python train.py --n_layer=12 --d_model=384 --n_experts=256 --experts_per_token=8 --d_expert=96 --d_shared_expert=0 --activation="swiglu" --moe_layers=[1, 2, 3, 4, 5, 6, 7, 8, 9, 10, 11] --router_score="softmax" --normalize_top_k=true --routed_scale=2.5 --balance_loss=0.0055 --balance_bias=false --router_z_loss=0.001 --init_std_router=0.0392 --lr_router=0.0018 --n_head=4 --n_kv_head=2 --head_dim=64 --vocab_size=50257 --norm="rmsnorm" --norm_place="pre" --norm_eps=1e-06 --positions="rope" --rope_base=10000.0 --rope_fraction=1.0 --qk_norm=true --attn_scale=0.125 --tie_embeddings=true --parallel_block=true --init="normal" --init_std_qkv=0.0186 --init_std_o=0.0 --init_std_up=0.0186 --init_std_down=0.0 --optimizer="adamw" --lr=0.00127 --beta1=0.9 --beta2=0.95 --weight_decay=0.14 --lr_head=0.014 --grad_clip=1.0 --warmup_steps=238 --schedule="wsd" --decay_fraction=0.841 --decay_shape="pow" --final_lr_fraction=0.0 --batch_tokens=262144 --seq_len=512 --doc_mask=true --train_tokens=2061000000 --steps=7863 --dataset="wikipedia_en"
Below are experts of layer 4 (counted from 0) of a mixture-of-experts language model. Rows are named router (the router's row for the expert) and show model dimensions 96-191. Each number is 128 + 24 x the weight over its row's rms, rounded and kept within 0 to 255. Numbers have three digits each.
After each expert's rows: "gets" lists some tokens that make up at least twice as much of what it gets as of all text; "mostly gets" lists some tokens that are sent to it at least half of the time. This comes from a sample of Wikipedia text that the model never trained on. Tokens count by the router's weight.

# expert 53
router:093125128092099143142149113131139116183109112138153120114153101167141167084118098116131121131123107148127114124121124140137104121110145113106140141106090133132135165166159147124137120105069137119137124122122137146163095109128106156171105131137158112137106145121151164130126127102132126133
gets: ".", "8", ", ", "2", "9", "5"
mostly gets: "- Date of birth", "ñ", " medal – first", " medal – second", "alg", " López"

# expert 64
router:150156094100088109143131124133149106161095136159146128119142135142109159117098108148128104085119143138152120121120121143156094112113118117108092124101118139155123158183153162144162087106074158132192110126103168139146128125113131141136106157142152132127113167162146147154147103130139113097
gets: "1", "0", "2", " J", "S.", "av"
mostly gets: " Spanish", " Marine", "During", " Philippine", " Marines", " Japanese"

# expert 163
router:122147127139105128142111118160121123135102100130130112119153149177099194080106132139143124110087145152149139109113105165138111111128121096107135131120099124154151144153152125136142121111086179126155138168119147143160097159099117133157117157161126107151110164137133134198146090101146126156
gets: ":", " |", "2", " in", " I", " of"
mostly gets: " medalist(s", " constituency", "|  | Liberal", " electoral", "| Women's", " Cape"

# expert 246
router:162116102131098119149117101138143100119110116147160113139154116136114162094122110160135111113094113180136100138098086164131127114106150112113103149095073102137167143175161151114158131120131159108146136163113158151156111130102129125141108146152174134150118150151150155159158103111164124135
gets: " with", " for", " to", " with the", " for the", " by"
mostly gets: " with his", " appointed", "- Succeeded by:", " member of the", " was appointed", " joined the"

# expert 186
router:141143107114128131170112092135107104157091121147136127129150148158120168084130119147106108087120148143144097139097135150145123099090124090118151140108113078153159169153133096136150093109061162104173132168118145145143093129108122138150133161148149117152133142161129164151133122116143083145
gets: " (", "'", "===", " =", "/", ":"
mostly gets: "′", "',", ") =", "- Born: ", " - |", ") ("

# expert 226
router:144143105076115123139138115143109125130095102147152119128130158143142157108092099161106118125108119161142120128102105142125122107094150077101121145125098093146119163143143124147155110113074148113133092140100177171156110155097114143174103128153147121147123182158129145176154096119166106141
gets: "1", "2", "3", "4", "5", "6"
mostly gets: " commander", " Commander", "3", " infantry", "4", " Air Force"

# expert 160
router:128141099120125084166113118154119086138115114149122133120157123134116169102120118173141131091108124163145102104082106167127094149120134102108117128130045085139138145175149123112149106112093166116146122161114136142126105144107093104132111138158160147159122148131144146173124110102169123121
gets: " in", " at", " |", " at the", " of", " in the"
mostly gets: " at", " in B", " University of", " in K", " at the University of", " in N"

# expert 154
router:110149104101115142144137104146120100163103131159123107136141140150124149090131116165119091105100141161131097097099107161135124130110137099117141136117105106150158155178134107128164108095077134155144108166091171161159094116130134118158083140183149110143114150139123143138130126123164116115
gets: " (", " (born ", "\" (", " |", " |  | ", " in"
mostly gets: "\" (", "\" |  |", " (film", " Primary School", "), American", " (disambiguation)"

# expert 182
router:137149106102117120133159147151133107143084104183158088167156134146123133138125102148128119112102139172166082090119124143153114129107150105125129167118095127124136152160105101108155121121061142132148103146119177161142108131111125101152100168195161150154111160173119179145155120126146087151
gets: ".", ").", "8", " manuscript", " written", " book"
mostly gets: " text", " poem", " ISBN ", " pages", " hit", " manuscript"

# expert 104
router:142133138114075110173110129129119110151091111172137102113140147135118191104117107125136099084116125139142111123114127134142113125114139094118122138100099123122147161156140141147118117117075146127159077146123145121142106164109098152116119147139157139156136141124150135157143118096123134150
gets: "1", "2", "0", "4", "5", " | "
mostly gets: " $", " for $", " Chevrolet | ", " | $", "})", " none"

# expert 43
router:153148105118132140151136092161143098142123116156143114123167156172147154107113133149141109093125128153190114102110114164168101111132157116107142150105116099148166170157135111127146133139101136120128107122109148162154103119106120108171087148134158096169091146136129159138153078122158105140
gets: "'", "s", "\"", "ers", "es", "os"
mostly gets: "s'", "ians", "ists", "ers'", "ics", "’s"

# expert 133
router:140147105098112117146158109131150131149087120153139143148127135152136180099119102118145132116100141152133100131113103143130084121097141092115106142099115105158134154178161136114137107115074180096176129141101144137138081095129107140134088116165154090147080155148149152147126115129132116139
gets: " | ", "–", ".", "; ", " / (", "°"
mostly gets: " Apps / (Gls)", "ň", "body", "ан", "stra", "'m"

# expert 229
router:150177092109114113154131110089108096157101110140137110141121129134128159105096120165150095125096126124160102085105114146156112105125145109119142138109119123144173143153170112130160104116103128129161121158072171145186109099113128099149111118126153115159125132127154136142151119121153101114
gets: "'s", " of", " for", " of the", " and", " of a"
mostly gets: " While", "While", " how", " why", " about the", " about"

# expert 78
router:189146077112079142137125108129135084160108114165158106153146145126117168073110125186120131114117120154128094127125099129127106138144128095101121135100070123177145162134130116112143124087095174133133114154097136132120117116109117102172120169175140105154114147132135154126165117150156108132
gets: " |", "\n", "\n\n", " |  |", "0", " The"
mostly gets: " | GF | GA", " | Report |", " | D | L", " | Final |", " | GD | Pts", " | – |"